Below are experts of layer 3 (counted from 0) of a mixture-of-experts language model. Rows are named down (a neuron's output weights, with its number) and show model dimensions 160-191. Each number is 50 + 12 x the weight over its row's rms, rounded and kept within 0 to 99.
Before each expert's rows: "comes before" lists some tokens at least twice as common just after its tokens as in all text. This comes from a sample of Wikipedia text that the model never trained on. Tokens count by the router's weight.

# expert 42
comes before: " |", "\n", "),", " he", " –", " and"
down0:45 68 49 14 54 60 47 44 61 65 54 62 42 62 45 42 50 49 46 30 51 24 51 30 46 52 46 61 41 56 48 52
down1:54 30 38 44 43 53 49 38 62 70 64 22 58 53 53 43 35 56 30 25 81 63 53 49 53 40 64 30 37 34 61 47
down2:51 26 64 61 35 50 35 39 53 53 67 49 56 60 40 53 49 54 71 59 39 56 39 60 51 58 59 43 52 59 39 43
down3:47 46 33 61 49 21 68 40 50 37 44 70 33 31 50 57 51 58 32 31 60 58 61 21 56 59 65 50 35 47 35 42
down4:38 39 44 49 42 44 62 34 57 62 41 64 33 62 36 39 50 26 48 44 39 45 45 50 68 41 36 58 36 34 47 51
down5:42 46 34 34 59 47 32 38 71 38 52 43 26 49 79 40 56 41 67 45 46 50 60 63 28 55 64 68 51 53 49 41

# expert 22
comes before: " |", "″N", "3", "5", "4", "7"
down0:29 56 53 48 26 44 46 66 54 50 46 55 43 33 40 39 54 43 47 47 57 60 56 34 53 77 51 64 48 57 60 49
down1:50 54 43 45 47 87 45 59 53 57 47 32 66 40 38 75 46 51 42 34 40 69 48 51 45 49 64 75 57 63 34 64
down2:43 52 39 39 30 37 58 47 43 28 49 32 40 48 44 53 41 23 58 77 42 30 66 46 62 44 47 43 62 38 50 41
down3:65 31 52 26 41 72 54 49 48 36 49 40 70 33 46 39 57 75 52 26 36 60 55 45 59 32 44 49 69 53 52 60
down4:59 56 41 51 68 48 53 33 34 32 56 48 45 51 32 57 44 54 57 65 41 34 48 55 55 47 41 52 56 47 51 63
down5:69 45 46 50 66 66 53 52 40 60 46 25 54 53 48 55 50 69 64 49 56 47 48 49 58 72 51 37 58 54 38 59

# expert 25
comes before: " the", " a", " his", " their", " an", " this"
down0:39 21 35 73 46 62 57 55 39 52 35 74 56 35 44 49 51 57 50 64 73 41 55 39 50 62 54 46 48 50 32 37
down1:51 61 43 57 66 50 46 38 43 85 41 34 40 58 54 44 72 70 65 61 46 50 45 45 48 64 17 51 64 48 50 86
down2:51 47 50 50 45 52 25 48 58 61 51 45 78 42 55 51 47 55 63 57 74 55 50 38 48 37 52 40 53 46 12 49
down3:60 57 47 62 50 59 55 39 48 52 35 51 66 38 17 43 57 31 50 63 42 57 50 56 37 34 35 55 34 65 57 47
down4:24 33 42 65 26 45 69 67 32 53 53 55 44 57 46 62 57 50 67 42 64 51 44 45 43 49 44 46 55 44 58 59
down5:53 21 61 34 37 55 51 24 56 35 46 74 42 58 48 34 48 75 52 55 54 43 51 50 48 53 49 62 43 48 64 48

# expert 61
comes before: " ", "\n", " 0", " 1", " —", " 2"
down0:55 50 52 75 56 48 37 55 42 34 48 18 26 39 52 42 65 38 52 33 37 51 68 81 46 53 63 41 45 43 35 57
down1:48 37 35 72 59 53 31 54 46 62 59 34 60 41 51 56 57 56 24 57 49 40 31 48 39 43 38 42 43 30 18 67
down2:49 69 56 37 64 26 49 54 40 52 34 45 59 52 59 79 52 50 57 54 60 75 51 51 23 54 39 47 68 48 50 61
down3:60 63 49 44 46 52 45 44 53 48 52 58 37 56 56 20 50 54 87 46 28 52 63 83 43 48 51 42 59 26 68 55
down4:59 54 59 65 52 48 47 29 36 70 48 35 55 64 68 62 51 51 52 68 47 67 53 68 44 47 32 52 34 43 51 19
down5:50 57 16 45 39 38 51 49 59 42 51 41 56 48 66 54 49 47 32 53 57 66 50 27 79 44 42 60 41 50 50 64

# expert 8
comes before: " of", " in", ".", ",", " and", " was"
down0:43 57 40 41 64 27 53 56 44 48 34 30 33 49 54 61 33 64 48 77 30 61 51 61 52 52 34 69 43 42 50 36
down1:42 58 45 53 64 33 59 52 64 57 45 52 33 44 51 72 26 35 40 44 57 29 63 63 35 40 46 57 60 36 52 59
down2:44 52 48 59 22 66 50 62 53 53 31 56 29 23 43 46 37 56 73 41 62 41 52 71 39 63 39 52 65 35 44 33
down3:56 44 50 51 54 63 45 54 39 60 81 46 47 49 68 58 43 30 50 45 52 62 64 48 58 62 67 60 59 62 56 31
down4:52 38 53 34 23 81 55 28 63 47 59 40 34 51 47 27 46 52 38 68 47 57 38 50 56 71 52 59 68 52 62 57
down5:64 43 43 62 60 41 45 46 56 56 44 58 48 60 57 65 32 44 52 56 61 53 33 55 55 62 65 65 43 47 45 32

# expert 19
comes before: "\n", " The", " In", " He", " It", " This"
down0:64 55 80 43 37 76 82 74 56 62 50 37 51 50 47 53 56 56 46 56 31 40 51 61 50 54 44 69 57 48 46 53
down1:52 46 51 60 41 46 56 71 34 48 44 48 38 43 36 76 48 41 39 32 40 54 43 61 40 63 47 71 44 65 67 54
down2:47 31 65 52 69 44 34 50 55 45 44 63 42 36 44 28 32 52 57 51 47 49 46 35 69 60 52 62 57 55 49 61
down3:66 34 35 43 59 42 61 54 38 44 50 49 54 59 30 37 44 53 44 25 66 42 49 38 45 51 48 29 55 50 56 48
down4:61 45 41 64 66 39 50 57 29 35 57 47 37 72 52 57 29 63 27 51 76 49 63 48 81 40 25 45 62 40 48 68
down5:43 66 56 39 31 72 29 86 38 63 32 29 52 44 40 38 66 59 45 41 40 45 49 35 68 65 50 57 53 62 51 38

# expert 0
comes before: " |", " was", " States", " is", " List", ";"
down0:56 46 50 41 39 36 52 39 65 55 49 39 46 49 35 31 50 63 56 38 54 54 43 49 75 71 57 60 40 49 27 33
down1:47 41 47 63 44 52 33 63 27 62 68 51 62 52 57 54 44 46 56 77 49 25 57 38 61 33 56 65 35 57 65 51
down2:33 50 64 38 66 55 65 67 50 71 59 42 45 46 51 48 39 40 38 60 55 55 53 54 57 49 60 65 47 57 65 41
down3:55 60 49 49 48 56 44 56 59 55 58 63 55 47 47 42 68 41 73 46 67 73 46 55 50 44 36 50 49 34 47 35
down4:81 51 39 58 56 30 41 33 34 57 52 69 48 41 59 51 43 42 39 70 60 77 50 35 56 50 46 57 70 37 57 59
down5:51 44 54 40 39 32 66 37 27 47 36 53 45 67 45 57 46 63 64 42 58 51 38 38 50 46 49 40 48 60 43 34

# expert 27
comes before: " the", " a", " in", " to", " his", " with"
down0:57 61 56 43 49 53 52 29 59 76 56 59 52 55 65 58 35 44 52 56 66 55 46 41 57 40 65 65 41 44 52 54
down1:34 49 44 32 49 42 44 60 62 53 68 32 53 56 49 62 51 33 39 77 59 52 62 27 39 63 44 33 43 45 70 67
down2:21 46 51 46 55 49 58 52 54 47 67 60 22 41 44 22 46 55 67 66 47 39 71 62 68 47 35 25 47 55 26 40
down3:61 69 12 53 49 44 38 40 70 57 47 32 55 39 58 38 49 39 52 49 28 44 59 38 40 59 78 39 56 22 49 43
down4:40 32 42 73 33 50 51 63 40 32 49 53 56 37 32 58 72 40 53 43 44 34 62 49 64 46 51 55 27 46 41 38
down5:47 54 61 55 42 71 52 45 61 42 47 67 26 50 59 37 36 49 58 50 47 31 67 37 59 41 51 50 61 39 53 40

# expert 4
comes before: " the", "\n", " ", " 0", " a", " -"
down0:68 48 79 36 50 48 56 39 61 35 41 40 62 41 63 55 43 29 54 57 60 39 69 36 91 54 39 55 37 57 39 30
down1:60 59 61 49 53 30 38 35 53 47 54 42 49 52 39 45 54 25 31 66 42 40 58 43 48 64 53 52 42 61 47 53
down2:59 58 51 37 46 61 48 74 53 37 51 67 45 34 43 65 47 45 59 46 69 52 74 38 60 59 46 53 73 61 68 60
down3:54 58 44 61 53 24 51 36 44 45 45 45 61 70 82 51 70 70 51 47 42 50 57 42 43 51 53 52 52 47 52 37
down4:30 45 57 37 61 44 80 36 52 27 61 37 44 36 57 72 59 48 49 54 49 37 62 61 47 52 44 24 26 38 55 35
down5:55 67 39 47 55 54 46 42 74 46 50 50 60 39 44 35 51 61 44 65 60 29 32 54 59 56 63 47 48 32 41 63

# expert 6
comes before: "|", "-", "\n", "The", "=", "=="
down0:21 32 59 53 38 32 56 44 49 53 27 40 39 50 45 30 59 52 64 49 69 42 41 34 69 58 45 44 61 42 52 69
down1:65 58 27 50 43 37 58 62 32 54 42 32 55 41 52 39 37 46 44 60 67 68 58 59 65 50 44 35 58 46 41 37
down2:57 62 47 52 38 42 51 70 50 52 33 37 72 69 60 70 72 58 42 57 45 82 56 60 49 45 48 61 43 44 54 51
down3:48 22 49 49 65 52 60 52 64 51 52 44 39 36 48 62 63 43 58 44 57 61 66 35 62 49 56 38 53 27 64 47
down4:62 39 26 43 39 40 48 51 54 80 54 31 58 35 63 48 54 48 16 36 59 34 57 49 60 34 13 68 47 55 51 51
down5:37 38 51 51 49 58 55 40 56 58 49 56 50 66 59 81 56 43 67 57 65 61 66 76 50 40 58 54 45 44 34 47

# expert 23
comes before: "\n", " The", "The", " In", " He", "In"
down0:28 61 63 52 48 70 38 50 23 54 45 19 54 37 41 48 60 55 36 43 60 46 44 35 37 79 52 50 57 41 48 41
down1:46 57 67 60 41 56 55 50 30 64 44 43 67 45 37 22 63 34 48 50 31 51 39 48 53 47 52 69 54 54 52 57
down2:51 73 27 52 62 35 58 57 27 40 30 63 39 46 58 52 47 47 55 47 56 50 45 63 56 73 31 83 58 50 45 58
down3:63 68 74 43 27 62 38 68 56 49 54 53 71 65 46 58 64 62 27 49 67 49 32 77 63 44 46 51 59 92 58 47
down4:54 44 46 52 40 37 46 39 42 47 40 52 47 68 39 59 71 66 54 56 47 26 47 51 48 53 58 55 49 41 36 57
down5:50 60 44 55 61 38 58 62 42 75 46 65 34 38 49 45 45 64 66 51 45 43 48 66 29 90 52 37 74 64 68 50

# expert 12
comes before: " of", " and", " in", ".", " for", "s,"
down0:65 30 50 52 42 50 46 54 40 57 63 45 50 45 24 64 31 47 29 43 58 46 46 50 63 48 57 37 58 64 60 59
down1:67 58 33 66 44 30 46 55 57 67 42 45 49 48 55 47 43 27 61 52 55 43 41 65 36 63 45 66 57 63 49 59
down2:69 59 46 59 32 35 31 75 64 57 44 67 55 34 38 50 82 29 39 56 29 56 50 65 39 59 40 44 50 46 51 31
down3:45 41 70 71 42 38 28 49 51 31 58 44 39 64 59 53 38 54 44 46 49 49 59 62 66 44 53 38 58 56 56 60
down4:44 66 32 37 38 30 52 52 48 59 63 58 41 56 48 40 64 64 56 45 41 52 50 35 43 58 59 39 40 55 60 49
down5:62 62 44 65 62 43 45 23 50 50 52 69 45 67 40 65 64 24 54 66 52 68 61 37 57 52 60 50 48 67 60 85

# expert 60
comes before: " of", " the", " than", " other", " years", " these"
down0:45 65 24 56 32 36 29 63 35 64 53 41 35 56 38 47 56 69 56 51 49 41 61 37 62 39 67 52 43 71 82 59
down1:78 54 55 63 37 59 50 46 47 48 33 67 31 49 51 47 63 34 57 40 36 48 41 60 58 55 26 18 48 28 45 57
down2:45 33 26 44 58 37 53 39 60 47 64 50 38 40 56 65 46 44 25 67 27 55 41 50 58 50 55 68 47 60 49 55
down3:44 61 36 52 47 51 41 46 49 73 33 34 30 48 29 64 30 65 42 52 56 41 63 65 45 47 50 35 64 44 37 42
down4:39 67 40 42 63 39 51 64 47 56 50 19 49 42 40 60 31 51 64 47 54 60 44 58 83 62 37 51 71 55 37 53
down5:29 57 52 57 62 54 71 50 33 50 45 33 55 51 61 59 36 53 36 54 69 41 52 27 18 27 45 63 50 41 32 46